From a checkpoint of a small mixture-of-experts model trained on Wikipedia: 11 layers.
Below are experts of layer 7 (counted from 0) of a mixture-of-experts language model. Rows are named router (the router's row for the expert), down (a neuron's output weights, with its number) and show model dimensions 0-255. Each number is 128 + 32 x the weight over its row's rms, rounded and kept within 0 to 255.
Before each expert's rows: "raises" lists some tokens whose logits its average output raises strongly, later layers aside. This comes from a sample of Wikipedia text that the model never trained on.

# expert 13
raises: " the", " a", " ", " an"
router [127 127 191 130  89 179 142 169  99 140  78 123 105 127 180 167 101 110 113 166 119  96 119 112 131 129 120 137 161 120 193 116 178 127 135 127 116 158 169  95  71 127 115 148 127 119 113 159 101 116 147 162 148  97 158 140 127 121 188  63 164 125 141 181 195 167 128 167  98 123 151 113 118 120 196 157 116  71 110 135  83 160 123 112 106 116 152  61 110 115 102 192  79 161 133 199  98  78 124 100 141  81 129  88 116 117 131 111 130 161 131 128 121  75 101 105 121 113 111  92 114 164  82 159 123 159 152 127 113 155 147 209 140 112 130  81 147 107 114 103 112 157 154 142 123 112 154 120 113 120 142 165 138 133 116 173 176 180 135 130 135 169 171 106 107 148 129 141 109 106 152 129 139 150  60 102  69 144 185 119 148 145 113 116  80 136 146 171  74 186 130 120 123  83 142 148  85 119 112 155 127  79 153 136 133 167 113 175 117  70 140  57 162  96 118  84 149 196 142  87 118 185 121 101 103 113 174  92  32 132  94 123 193 204 131 115 123 116  76 142 167 205 137 156 149 114 142  91 149  85 150 160  46 126 109 101]
down0 [ 67 173 137 113 122 184 168 104 150  61 100 167 144 163 132 100 177 151 159 101 113 140  95 149 129 159 108 165  59 119 132 144 144 138 106 139 151 132  47 157 117 150 157  60 200 228 147 134 112 127 113 122 109 135 105 109 152 131 114 131 120  97 109 159 140 144  82 141 117 114 159 161  63 109 142 127  98 149 137 131 148 159 153 109 133 136  66 171 102 167  77 185 146 135 124 129  66 105 109 117 156 120 147 124 108 126 106 130  64 191 155 140 156 119 157 126 199 117 173  98  91 195 138 125 156  91 129 133  86 167 145 165  64 135 120 213  96 142  82 167  88 120 110 101 150 150  71 163 161 114 124 100 172 136 149 140 100 117 142 138  72  65 127 132 142  94 120 128 137 157 102 150 132  81 155 137 135 129 147 131 160 100  81 102 188 155 151 141 119 131 131 136 143 178  94 137 165 140 130  90 143 143  75 135 177 101 161  86 113 115 150 113 135 159 101 117 169  89 122  82 127 104  50 109 115  72 104  95  73 133 120 175  65 130 103 149 125 162 134 148 125 185 124 151 174 102  97 112 203  90 164 102  63 101 120 123]
down1 [117 152 113 144 129 160 207  64  99 159 112 108 117  80 126  93 205 117 177 160 134  67  79 148 124  96 174  93 158 127 168 101 109 123  84 106 120 180 165 108 127 159 108  83 120  70 111 163 164 143 199 145 127 129 111 138 114 120 106  65  78 132 147 185 180 115 141 203 203 171 115 158 104 126 122 106 173 109 120 130 119 126 179 151  89 147  77 126 117 140 148 141  74 159 104 123 114 123  99 108 152  89  76 115  72 129 109  95 131 119 165 149 107  77 175 147 137 151 179 145 135  76 167 137  88  95 138 177 116 100  99 153 114 168  53  85 106 129  91 162  93 123 118  98 125  51  99 180 126 121 125 140 127 173 101 121 168 124  91 147 117 179 121 120 135 131 149 138  71 132 149 141  82 159 115 115 151 147 150 106 101 157 103  86 141 162 139 127 143  94 101 145 143  98 131 178 113 190  59 132  98 107 133 143 146 105 140 135  93 107 137  89  97 163 124 143  93 139 146  74 142 160 208 135 136 147 169 131  86 114 115  77 156 194 135  87 177 111 135 141 172 165 155 118 186 121 142  82  95 130 100 148 103 156 195 121]
down2 [141 136  92 103 152 196 139 162 150  84 174 166 156 164 156 110 117 148  61  55 124 126 118 129 179 107  88  91 131 155 134 154 108 120 169 131 130  95  67 196 107 160 124 150  69 164 161 152 126 112  89 122 155 111 107 119  93 110 174 168 116 107 187 129 115 108 108 170 151 108  97  87 149  98  93 118 113 203 135 118 163  96  81 161 159 138 155 102 137 111 127 162 134 125  78  95 102 189  90 190 187  66  95 143 115 139  58  90 100 139 146 112 114 153 152  89 163 129  59  55 117 101 106 165 131 139 187  69 114 100 135 123 112 152  64 180 114 122 131 111 208 171 142 111 112  76 126 159 105  53 157 117 158 147 108 194 139 109 192 132 164 140 172 144 100  83 109 173 114 117 111 114 128 147 143 160  99 105  97 140 150 136 117 133 156 172 115 145 188 106 116  99 110 125 127 135 138 133 137 113 113 106  78 132 153 119 106 114  87 136 169  75 133 182 139 190 198 149  77 158  74  83 139 169 119 133 160 145 148  96 134 144  70  95  87 161 121 169 119 132  94 137 105 129 137 131 168 123 117 130 137  87  94 132 124 143]
down3 [128 191 131 112 121 146 163 105 171 145 115 149 147 161 153 187 155  83 116 172 153  86  85  95 162  81 150 117 154 141 174  60 151  39 192 107 158 133 141 134 117 141  53 133 126 104 124  81  79 114  96  83  92  75 178 131 130 167 132 104  84 136 178 101 136  98 131 180 147 141 132 121 167 127 152 183 114 139 103 138 137 140 172 111 101  91  82 121 142  78 137 188  98 127 163 152 167 143 116 109 130 139 117 104 139 111 146 139 134 134 153 194 143 110 164 118 102 100 192 197 164  96  87  95 127  83 132 119 159 160 126 132 136 122 171 116 117 133   2 160  82 126 145 107 101 151 110 166 143 174  93 167 140  65  96 147 146 118 121 119 129 149 148 151  93 163 146 165  81 130 154 117 128 149  92 120 143 173 121  66 144 154 143 125 108 115 104 162 118 142 101 116  58 118 146 119  98 153 106 101 120 138 149 141 184 158 123 114  85  12 157  45 119 125 110 104 124 162 128 117  72 137 130 110 129 102 131  99 152 127 133 147 159 160 112  89 167 144 156 150 110 158  79 187  81 152 132 106 146  74 161 111 133 110 162  87]
down4 [136 142 131  96 128  86  76 184 170 108 141 104 119  88  84  85 121 140 154 163  81  91 141 188 158 155 156 138  93 197 152 142 132 154 156 102 161 109 164 127  93 132 117  70 164 159 119 158 136  81 101 144 136 103 187 118 157 111 123 106  97 121 132 144 163 104 140 100   0 109 123 115  96 172 150 113 171  78 121 113 129  85  82 148 136 134 173  80 156 111 145 112 117 118 160 177 119 119 119 157 126 117 149 146 108 157 133 116 183 104 154 120 162 151  98 111 125 150 117 255 177  64 146 115 140 144 131 128  98 182 163 129 126 155 155 152 184 118  97  91  76 117 139  96  86  93 123 119 177 181 112  81  87 127 139 151 141  80  96 126 104 119 117 138 150 178 183 175 105  85 165 137 167 147 123 151  99 185 102 110 133 106 166 145  86 112 163 144 102 145 146  72  92  95 180 101 105 113 153 100  81  73 100 143 157 140 123 153 107 135 141 105  77 198 157  92 109 111 160 136 152 159 123 134 155 139 130  82 149 134 146  45 117 169 136 123 130 140 130 118 169  88 146 155 179  86 150 139 120  89  85 142 122 132 149 101]
down5 [144 156 122  73 136 124 192 146 121 116 168 126 201  93 117 138 143 172 135 132 152  95 135  92 172 173 173 131  83 151  95 134 171 191 172  49 135 114 130 153 137 139 105 186 115 190  89 128 154 146 153 130 124 109 180 117 128 133 122 153  99 171 144 111 162  54 136 152 106 119 156 163  85 126 176 102  85 133 170 104 127 137 122 104  38 112 129 146  80  94 192 162 119 124 132 104 152 113 109 179 114 108  77  92 154  74 163 117 154 138 183 180 126 110 137  45 170  98  98 164 176 131 123 128 140  73 143 178 170 119 162 131 188  43 191 116 119 154  83 182  62  88  74 116  65  83 133 101 170 171 198 131  73  62 121 146 144  66 132 139 138 112 142  97 120 143 149 147 152  85 125 128 115 115 132 145  88 141 110 112 162 158 125 124 159 112 106 136 115 139 171 118 124  84 130 127  94 129 123 113 131 125 144 143 106 123  96 152  96 137  99 113 185 126 102 219  92  66 145 142 116 114 127 129 147 101 103 137 116 116 137 150 174 149 106 113 108  99 170  76 157 124 123 144 135 145  83 114 151 100 117 145 131 143 162 133]
down6 [133 111 134 143 155 147  69 136  96 102 152 113 187  94 111 183 130 132 152 132 190 122 132 114 103  89 118  61 104 122 141  98 128  96 107 109  81 130 138 113 146 135 143 159 119 120 106 152 162 111  91 129 154  89 133 116  98 115 126 146 152 113 197  90 120 158 181 126 152 154 149 102 127 143 120 119 125 121 125 155 121  93 125 120  75  96  78 121 134  70 120 233 152 141 141 153 125 208 147 121  88 108 113 122 143 136 145 107 105  99 183 140 135 108 158 118 129 102 189 195 149 135 127  98 118 111 100 152 109 162 115 111 116 114 130 123  72 137  94 121  76 136 148 104 147 159  94 117  97 156 144  78 141 127 132 122 198 102 123 176  81 101 114 165 153 111  91 116  53  70 143 112 102  96 141 137 183 120 131  85 127 174 195 136 129 208 138 143  77 154 205  91 103 159 161  45  49 148  91  90 114 145 196 131 162  89 106 120  76 170 142 107 138 103 146 126 128 132 123 136 101 131 228 159 124  98 141  70 143 145 187  87 165 115  80 129 148 103 160 190 187 149 133 152 148 111  89 128  98 100  93 170 110 186 144 136]
down7 [ 75 170 118 115 122 125 127 134 104 156 117  78 160 212 106 142 151  69 171  91 149 105 159 158 135 109 124 142 142  85 157 152 163 121 142 152 151  80 126 128 140 154  72 136 136 215 107 125 124 134  76 148 112  86 126 117 121 188  93 125 102 188 126 146 182  87  81 128  77 112 133 142 126 150 114  76  68 116 127 113 105 145  73 121  82 123 106 194 179 120 133 137 113 124 166 159 152 164 142 155 136 186 113  93 155 105 135 103 138 168 117 136 113 156  80 154 138 147 108 172 125 119 145 111 172  75 176 132 180 155 137 166 109 109 116 159 153 151 103 130 117 155 205 139 121 154  77  93 151 140 134 150 152 107 187 148 164 169 120 168 127  88 124 172  78 113 157 170 111 132 115  76 136  72  75 171 148 135 132 146 140 176 102 108 122 114 105 133 170 186 117 106 144  87 159 155 139 101 123 130 124  63 201  85 122  87 138 149 127  56 102 104  86 127  71 179 110  99 187 105 160  79 144 107 109 167 133 133  95 110 128  92  95  87  87  86 146 107 114 113  60 102  78 170 168 151 119  78 175 169 168 149 110  72 126 150]

# expert 11
raises: "1", "0", "2", "-", "8", "4"
router [142 119 110 129 147 100 200 207 112 187 115 148 125 194 134 158 128  76 145  79 127  87  81 139 144  67  73 152  93  76 130 168 144 115 152 140 139  89 168  81  62  97 131 147  89 109 120 139 131 120 119  84 144 173  73 124 190 129 131 113 203 131 148 137 140 188  95 156 162  84 178 102 133 114 118 129 123 119  90 123 137  97 127 144 186 111 177 107 109 122 177 169 126 159 118 162 133 101 133 138 115 126 104 166 118 102 205 140 134 105  80 113  81 102 118 103 138 147 127  99 127 171  74  99 159 120 133 125 121 109 164 149 122 184 132 129 182 123 196  85  97 144  71 187 125 214 145 177 104 114 177 154  66  95  68 118 155 100 126 110 122 108 148 192 158 108 152  81 111  92  87 103 117 165  78 104 149 196 118 165 102 136  97 108 105 119 103 128 126 183  89 128 120 116 137 142 129 151 159 140  86 123 108 156 161 166 128 121  72 183 125 173 168 105 101 100 124 172 138 139 122 101 166 147 113 175 112 129 138  89 164  76 157  88 129 134  69 164 140 141 120 127 144 101 146 129 136 151  90 105  51 133 159 115  97 158]
down0 [149  87  73 107 162 124  89 116 145 136 114 151 107 143  75 178 194 110 128 108  71 160 101 114 192 135  74  98 159 141 103 128 105 109 163 167  77 145 129 103 137 120  77 105 101 128 130 123 108 143 171  71 112 131 143 155 113 138 118 126 101 135 143  66  96 143 104 170 174 148  80  95 109  58 138 109 166  97 122 109 112 127 141 151 147 178 102 100 127 125  94 142 161 120 129 113 203 126  81 101 113 139 135 117 171 133  66 129 185  96 100 117 148 181  68 182 140 102 100 184 169 112 101  84 100 121 149  81 150 183 105 105 120 144 157 115 136 109 146 128 171 161 178 130 116 150 176 144 128 190 146 124  97 101  44 109  98 139 109 190 112 109 103 102 162 109 131 142 189  76 148  84 105  97 126 151  73 111  96 147 154 107  92 118 150 117 131 155 109 106 129  86 166 105 200 134 147 196 122 120  90 140 128 114 118 161  47 137 127 151 125 190 115 168  76 111 118 125  98  80 132 173 102 101 126 152 224 162 133 165 120 149 197 170 123 119 176 108 147 192 107 107 135 103  79 149 125 110 106 132 183 121 162 154 124 161]
down1 [126 101  97 116 189 113 124  69 123 157 161 125 150 110 151 133 106 101 133  95 120 134  61 112 100 104 125 113 143 120 134 155 117  83 125 172 114 128 134 165 121 166 118 134 115 102  90 101  77 105  47 120  94 185 120 157 154  92 135 101  67  88 178 163  98  69  97 155 181 108 149 174 142  48 113 188 190 121 132 143 134 176 119 158 158 148 171  98 132 124 182 132  88 137 152  81 104 150 110 116 136 140 146 121 146 133  51 114  94 142 127  94 148 209 154 102 114 150  70 129 132 119 126  97 139 156 109 114 188 117 161 132 175 146 153 174 141 170 112 208 159 135 167 142 141 100 153 108 135 121  54 156  88 123 155 126 116 152 157  68  42 129 155 113 170 152 136 146  87 144 102 110 122 163 113 132 134  57 133 170 115 104  94  95 130 170 103  95 159 134 137 144 121 124 133 129 143 109 169 157 160  87 138  38 130  89 170 139 164 167  79 105 133 155 153 206 128  52 100 128 103 156 122 107  94 170 168 161 120 138 104 124 100 134 120 111 197 146  76 160 122 130  61 167 125 112 130 137 132 138 113 145  72  95 156 151]
down2 [193 136 115 170 137  84 164 184 129 127 120 144 115  83 157 151  92 125 171 102  89 101 109 105 115 169  81  54 168 111  95 184 135 176 176 127 129 125 136 133 122 106 118 116 165 121  97 131  40 176  92 134  68 116 157 148 143 158 104 134 150  95 143  97 150 127 152 135 156 108  99  82 125 141 120 137 129 125 145 117 170 137 117  85 157 119 109 156 155 100 108 156 132 132  99 106 124 105 100 145 115 116 176 101 100 110 167 109 154 115 203 122 135  59  91 152  93 202 118 178 151  85 175 166 168 167 169 116 124  77 114  58 127 107 140 111 147 127 152 149 131 121 165 124 131 161 166  80 130 186 165  55 173 116 142  94 142 177 120 137 116 151 116 116 133 127 137 141 113 160 140  97 144 116 138 169  86 188 113 153 123  57  98 119 128 147 121 122 130  98  72  96 141 224 114 164  69 120 126 112 184 137 147 140  86 109 127  79 135  95 188 157 127 174 109  37 175  84 100 132 175  99 113  70  68 101 101 128 120 157 106 134 142 182  82 125  96  76 154 125 146 145 172 122  76  93 132 119 153 151 170 185 100 126 144 144]
down3 [ 64  88  59 151 113 120 119  96  98 133 132 118 116 111 114 148 169 120 122 128 129 169 165 109 155 130 128 133 135 137 117  76 134 125 101 101 122  84  47 163 162 180 172 118 158 177 124 151 185 140 173 106 175 122  95 123 144  99 149 147 140 125 153 175 106 136 106 108 136  59 140 120 150 164  88  58 141 177 163 117 141 135 125  81 137 158  74 133 140  81 130 212  72 143 154 129 124 115  96 158 149 129 120 108 130  95 111 154 132 174 133 101 209  98 143  89 148  54 204 114 147 124 153 158 110 100 164 137 130 114  96 116  90 168  91 120  83 120  64 113 142 130 130 130 145 138  94 131 140 127  94 135 146 112 112 176  92 120 166 127 107  82 105 124 139 111 144 147 136 149  81 156 123  71 112 137  97  82  85 157 125 101 163 159 106 108  96 128 166 112 172 141 122 118 125 121 137 112  72  99  99  71 129 143  96 139 107 141 104 156 138 118 124 155 190 174 179 130 111 129 117 116 158 183 175  90 193  74 174 172  85  58  75  55 144 175 180 116 143 121 131 157  81 166 134 166 114 171 131 140 167  47 154 193 138 174]
down4 [ 94 133 138 106  70 146 110 108 148  93 139  45 152 164 111 138 111 147  73  59 173 124 153 145 143 130 187  92 113 105 212 159 107 155 149 153 101 114 142  99 142 158 196 119 102 111 137 151  80 120 123 194 112 143 132 106 135 164 177 126 136 143 147 112 157 121 152 136 147 104 145 116 168 117  92 152 134 169 163 156 138 145 151 125 134 120 134 104  97  81 183 114 123 145 132 196  65 111 117  98  93  99 180 135 116 143 121 102  89 124 159 102 134 140 172  95 103 158 110  69 117 143  88 167 134 161 111 189 174 122 113 145 122 133 133 133 106 118 110 155  67 127 118 162 124 111  98 106 112  58  79 148 102  97 142  83 159 144 113 177 141  73 165 119 115 138  94 183 121  96 117 125 147 154 122 111  58 161 200 142  99 106 176  86 146 116 120 128 112 173 140 152 119  69 133 136 148 152 193 122 112 119 137  33 167 158 148 131 155 124 140 136 184  90 143 103 112 187  95 110 101 158  40 113 138 157 124 154 159 148 121 142  90 145 136 188 193  68  94 113 133 136 115 140 119  86 129 118 191 117 126  96  79 172 133  26]
down5 [152 132 160  94 101 192 143 161  96  94 172 125  86  85 139 128 145 144 118 129 129 112 148 105 162 117 186 142 117 117 188 129 128  75  88 151 109 119 154 170 149 126 148 111 113  93 119  78 160 111  93 116 126 146 113  77 114 116  69 207 160  76 103 114 107 161 177 110 143 157 169 105  69 121  98 153 145 124 116 155 115 192  89 120  89 159 143 137 172 133 144 122  81 112 153 114 115 134 139 132 111 128  85 111 170 181 127 152  95 172 109  77 104 116 137 110 128 158 132 132  72 141 115  99 158 108  80 128  89 129 100 151 124 139 128 196 118 236 137 108 109 126 113  70 147 172 166 182 109 117 177 149  94  79 150  89 132  34 171 122 155 111 137 117 112 141 136 120  75 177 130 199 145 142 141 120  84 144 132 148 146 163 179  97 128 160 129  80 115  99 107 130 112 104  67 139 103 134 107 122  89  81 135  95 154 126 143 146 147 115 185 132 116 105 149 181  49 153 165 101 147 112  40 141 107 114 110 149 127 168 179 177 116 136 112 108 129 104 165 144 171 110  93 110 200 147 113 116 159 203 112 200 135  94 144  71]
down6 [ 87  98 138 115  86 108  89 145 147 120 130 146 184 178 137 119  74 128 115 104 145 130 162 101 127 118 137 116 100  98 150 116 198 149 126 194 136 100  78  68  71 134 219 147 163 100 131 113 107  96 172 111 149  90 192 127 127 144 179 158 114 116 106 146 142 115 142 140 140 123 159 129 153 134 145 124 103 137 125 133 131  68 116 151 108 162 134 115  96 135 101 108 150 116 101 140 147 136 163  96 150 103  88 191 158 109 110 165 105 134 149 120 121  82 113 141 139 121  99 125 158 141 152 106 103 178 130  65 149  63 150 148 139 141 109 112 142 111 106 213 154  76 105 144 147 113 139 120  96  72 209 104 142 142 124  42 121 164  86 131 103 115 158  62 156 116 137 122  62 140 140  77  90 130 177 117 164 142 100  93 143 126 109 146 119 133  96 117 121 135 165 112 172 101  97 169 183  86 117 166 128 150 112 107 171 180 156  59 134 171 166  93 145  99  92 156 142 142 125 161 130 118 123 131 141 122  85 147 178 145 159 105 125 112 200 173  95  93 118 195  62 116 146 209 133 190  19 143  77 102 135  91 113 167 107 114]
down7 [104 120  87 150 151 170  31  97  92 154 142  96  88 110 141 111  92  90 110 151  35 134 139  36 193 155 101 118 157 165 180 134  91  58 132 128 128 168  65 112 145 134  99 101 110  96 183 156 100 135 142 126 182 127 140 178 104 162 125 203 109 124 121 143  92 146 173 171  94 235 114 153 160 114  82 133 160  65  99 125 118 156 117 115 171 152  90 149 156 101 171 136 115 157  90 195 127 111 139 175 168 122 141 138  80 129 157 126 122 166 133 117 131  78 137 147  94 134 169 156  99 113 120 124 195 131 111 125 122 109 102 108 165 150 110 173  64 124 158 124 103 148  81 105 116 100  81 106  80 121  67  69 100 137 116 132 117 106  83 142 165 156  91 139  94 131 121 132 115  97 103 149 169 115 135 201 132 166 166 102 138  87 185 168 128 113 118 103 133 134 156 103  75  99 115 142 138 120 121 113 106 101 193 128 131 115 138 179 120 109 179 141 132 119 146 126 103 150 150 145 141 178 131 121 157 129 181 128 154 121 131 113  83 131 134 136 104 121 114 139 115 169  29 163 172 110 120 112 117 141 112 122 202 135 155 100]

# expert 5
raises: "\n", " ", " T", " c", " L", " N"
router [111 145 155  70 147 159 111 153 108 140 164 125 172 146 182 139  59 110 109 120 148 106  94  89 156 126 118 152  68  87  95 115 164 159 131 142 166 169 212 123 133 118 116  86 111 127 140  96 154 102 125 174 193 133 125 112 132 169 167 155 129 134 120  80 141 116  85 130  97 178 161 101  54  98 120 126 122 137 162 112  92 144 165 135 145  88 117  95 124 121 110 160  95 124 155 127 102 143 126 146 147 164 154 174 145 107 171  92 149 114 129 133 136 122 123  78 125 102 135 100 162 145 165  89  85 115  98 144  92 155 187 145 175 143 103 114 158 103 184 152 147 184 143 135 129 166 135 168 111 141 122 158 151 136 134 164  39 135 160  88 140 148 105 146 101 163 196 125 114 126 153 143 124 157  89 149 160  85 118 157 109 118 159 104 109  91 139 124  94 152 153 121 175 142  96 151 143  71 139  72 130 125 175 161  85 135 126 104 100 126 152  93 107 214 171  74 138 119 176 142 114 165 146 183  97 101  28 140  83 102 124 113 160 208 121 151 111 109 110 136 134 154  86 111 205  88 164 143 111 142 102   6  74 148 121 181]
down0 [173 167  88 108  80  51 116 144 100 164 144 128 113 113 148 159 141 100 143 134 105 113 110 128 104 209 125 127  90 148 112 168 134 132 141 127 128 134 154  97 144 101 129 168 170 122 122 140 133 145 151  96 114 161 168 111  77 114 137  96 121 143 103 115 156 137 145 170  76 168 108  83 130 137 125 183 125 125 111 145 111 135 118 108 160 141 175 175 199  93  84 102 150 121 157 144 179  96 106 172 105 103 122 148  98 129  82 114  97 170  70 148 162 145 136 156 127 125 152 217 189 148  98 194 195  73 157 119  71 144  95 114 112 126 176 113 151  68 165 123 163 145  60 137  86 194  87  85 119 132 124  79 170 164 112  67 121  81  91 200 115 110 159 128 128  68 122 146  96 123 200 122 142 169 158 131  92  95 182 174 137 120  88 134 171 126  90  90 146 103 157 108 172 110 140 104 124 124  83 143 132 134 121 122 147 148 113 130  95  92 126 196  95 102 115  54  91 111 109  90 188  79 112  47 169 172 132  95 138 171  86 136 114 130 179 136 133 149  87 143 137 130 139 134 191 102 155  97 132 136 149 136 113  85 138 123]
down1 [177 139 114 146 130 117 142 188 130 154 151 106 127 126 122  94 109  88 131 139 143  95 167  94 136 141  65 146 100 163  79 130  96 146 136 178 162 143 107 132 155 116 136 164 127 110 106  91 178 118 111 121 120  84 105 104 171 135 164 149  70 140 100 176 140 135 202 103  86 114 207 141  89 110 144 140 118 150  97 119 177 163 142  90 113 122 109 101 152  79 123 150 171 135  92 112 161 129 122 193 182  91 107  94 156 137 123 138  63 122  76  98 158 132 132 135 133 123 107 141 159 115  73  69 114 130 132 154 104 116 192 147  95  93  86 132 126 172 127 190 161 165 123 154 111 138 108 115 121  81 123  81 139 165 153 100 115 186  51 125 106 111  89 132  41 112 169  99 166 151 158  77 145  67  94 169 148  80 144 125 136 103 168 111 117  74  96  90 198 152  85 146 106 146 204 116 128 116 160 115 128 104 100 122 116 182  96  97 158 135 173 158  79 106 136 139 155 132 132 126 156 128  97 159 137 123 105 134 114 143 107 128  27 128 152  70 111 145 127 110  63 119 164 198 154 125 138 166 158 213 130 162 165  83 161 155]
down2 [146 174 163 162 169  98 143 223 117 128 190 110  66  98 116 172 119 130  96 132  89 110 128 188 155 118  86 136 145  97 153  79 138 154 126 127 129 104 170 131 127 165  81 107 169  97 129 152 111 115 107 124 115 117 139 146 129  66 104 139  81 180 133 133 134 103 106 128 154 180 148 153 123 106 157 100 121 177 114 119 107 112 126 199  68 124 124 125  75 105 125 126 129 140 162 136 192  86 101 139 119 116 101 155  37 110 131 146 109 186 121 103  79 138 121 161 152  64 138 100 104 179 155 128 127 138 124  86  83  99 102 132 151 109 128 159 127 151 162 184 130  87 168 140 128  71 180 136 132  82  98 155 162 205 114 136 104 143  80 135 139 194  92  88 136 111 168 118 102 127 155 146 122 113 139  81 169 156 119 123  89 135 144 168  73 128 127  89 156 109 114 205 155 154 112 109 147 166 145 137 103 179 176 174 129  85  45  90 162  73  80 113 156  98 102 105 150 163 153 143 171 111 109 108 118  91 155 154 204  86 160 141 149 112 171 144  91 102 161 172 114 129 113 155 134 130 106 154  93 120  80 213  82 133 119  99]
down3 [142 134 106 133 141 150 143  18  89  67 113 117  81 117  89 127 199 113 210 155 151 111 133 138 143 177 143 125 127  70 149 149 135 127  80 148 113  93 114 138 103 122 143 124  96 126 143 185 123 126 108 174  66  42  96 140 140 164 145 144 108 122 140 119 100 174 130 126 126 177 133 184 133 151  80 156 185 103 143  82 128  62 109 158 144 189 143 112 119 203 122 125 103 144 193  91 149 106 125 119 185 133 130 138 122 131 116  76 151 129 108  65 119 129 149  84 158  99  97 127  91 121 154 162  98 177 101  94  49 214 137 142  83 165 112  99 180 139 176 148 207  66  82 140 102  97 146 139 152 110 148  27  93 157 100 102 136 131 112 116 110 107 152 122 103  57 141 161 123 115 130 118 102 102 216  92 159 137 166 161 127 160 155 162 129 119  99 140  88  86 139 136 127  85 119 160 131 122 104  92 155 119 114 120 153 142 144 168 119 124 139 166 104 128 110 148 119 123 169 110 102 134  86 140 164 109 170 126 141 102 147 147 136 146 128 159 124 152  89 123 139 175 163  98 147 109 164 130 148  73 126 146  68 140 157 156]
down4 [146 151 145 103 147 155 139 107 108 103 128 131 149 120  89 100 168 132 106 101  92 131 158  98 149 145 128 163 104 134 146  67 161 125  93 159 140 114  72 141 168 113 178  78 124 145 132 173 101 197  85 143 130 106  73 166 140 147 111 149 115 182 134 142 131 147 125 146  69 125 154 184 128 155  92 104  93 114  94 138 148 119 108 139 104 119  44 115 165  70  96 112 170  96 115  77 172 145 192 195 146 144 123 101  98  67 178 173 130 130 137 156 102 134  78 114 113 111 146 174 101 157 124 123 115 122 138 112  83 109  98  92 143 126 129 106 143 109 167 136  72 130 165 148 201 105 193  93 169 157 236 180  99 141  98 148 159  96 123 119 115 170 164 143 123 119 138  80  99 194  69 140 102 198 125 176 118 114 151 145  85 145 133 135 148  38 128 147 133 128 144 127 108 116  60 128  89 141 160 106 156 100 146 109 151  89 106 103 121 104  86 210 148 104  80 113 116 119 161 123 132 128 134 103 100 167 159 145 140  83 215 112 129 126 135  86 106 125 125 110 185 155 170 128 115 132  85 159 162 155 164 121 171 111  62  92]
down5 [159 153 191 143 115 111 145 107 151 138 119 136 134 110 115 117 152 122 121 208 174 114 104 165 183 157 143 141 133 121 118 118 109 108 143  64 145 126 113 139 139 145  89 144  84 149 127 143 123  81 127 101 141 119 147  65  87 124  61 125 143 158 114 143 109 101 119 130 159 144 113 113 141 182 126 151  77 101 201 132  91 110  76  90 106 151 126  93 142 112 117 117 103 143 165 153 216 161 123 131 142 153 118 115 163 220 124 144 180 116 143 160 148 142 117 143  23 123 176 105 192 170 173  80  86 154  67 172 104 123 122 148 144 205 105 125  72 132 118  98 119  75  56  68 105 133  41 150 105 131 111 143 168  70 147  84 122 162 122 122 107 135 107 129 126 124  96 181 131  79 151 144 186  92  90 103 108 154  96 101 105 176 135 142  73 190  80 152 193  97 135 126 107  93 135 148  81  77 143 159 151 103  94 182 117 162 114 131 111 146 138 151 145  68 158 114 118 133 146  85 132 150 128 197 144  87 129 141 157 153 145 146 105  92 105 133 169 141  79 123 123 116 132 148 131  97 131 114 107  90 111 110 210 101 143 132]
down6 [116 171 164 139 147 140 151 128 168  59 185  94 170 114 181 186 129 137 113 171 174 102 130 103 159 107 117 112  97  54 146  88 125 141 126  81 174 103  79  99 105 183  86  98 117 193 124 144 120 147 151  90 139  90 215 133  92 159 125 133 153 114  80 119  92  77 100  87 160  70 122 128 169 112 147 145 117 133 156 124 123 134 128 125 125 103 165 151  98 116 106 103 163 149 145 145 139 114 122 151 182 137 147 108 144  76 106 120 149 122 119 143 107  98  89 117 130 159 108 135 125  94 174 116 102 161 169 153 173 109 147 153  96  88 155  94 162 108 132 117 123 153 136 126 122 178 129 119 182 133 125  77 172 118 180 195 170 102 121 130 139 134 120  98  89 115 140  83 136 109 120 140 143 133 106 148 151 100 126 105 120 142 144  82  87  93 105 173  83 149 183 154 163 145 109 125  83 126  99  92  74  61 156  92 137 140  87 124  90 141 149 156  84 155  83 137 135 108 220  69  45 113 105 173 167 127 139 105 110 162 137 198 116 124  96  95 186  95  98 205 143 115 103 126 116  74 168 150 167 100 212  87 100 156 109 187]
down7 [135 139 100 104  60 144 116  85 130 151 156 125 135  86 132 152 111 140 180 156 100 109 142 107 157 178  86 116  95 121  93 158 154 106 142 119 150  97 112  92 138 147 117 153 148  96 143 122 128 174  64 105  79  72  76 138 164  81 110 128  89 120 151 139 124 140 175 192 144 148 147  90 113 162 103 160 174 175 153 158 156  73  80  76  87 178 104 116 106 211 145 153 126  80 141 152 183 151 139 142 119 154 139 144 133 126 112 141 133 178 140 152 128 106 147 115 117 136 139 132 124  90 150 149  96 163 107  91 161 151  94 117 109 112 135  74 148 124 181 200 174 118 141 143 157 142 162  67 185 214 209 126 120 128  98 100 168 100 119 101 150 148 168 119  46 153 115  64 123 127 110 160  98 119 133  86 137 139  77 161 163 149 113 137 118  68 132 140 136 123 146  78 137  97 102 123  61 142  93 115 117 138 143 124 179 176 168 122  62 162  90 147 142 147 123 169 122 110 155 150 128 167 122  25 143 116 121 114 122  76 167  94 104 154  89 120 161  78  71  84 149  69 163 132  83 167 119 147  94 143 143 157 152 117 181 105]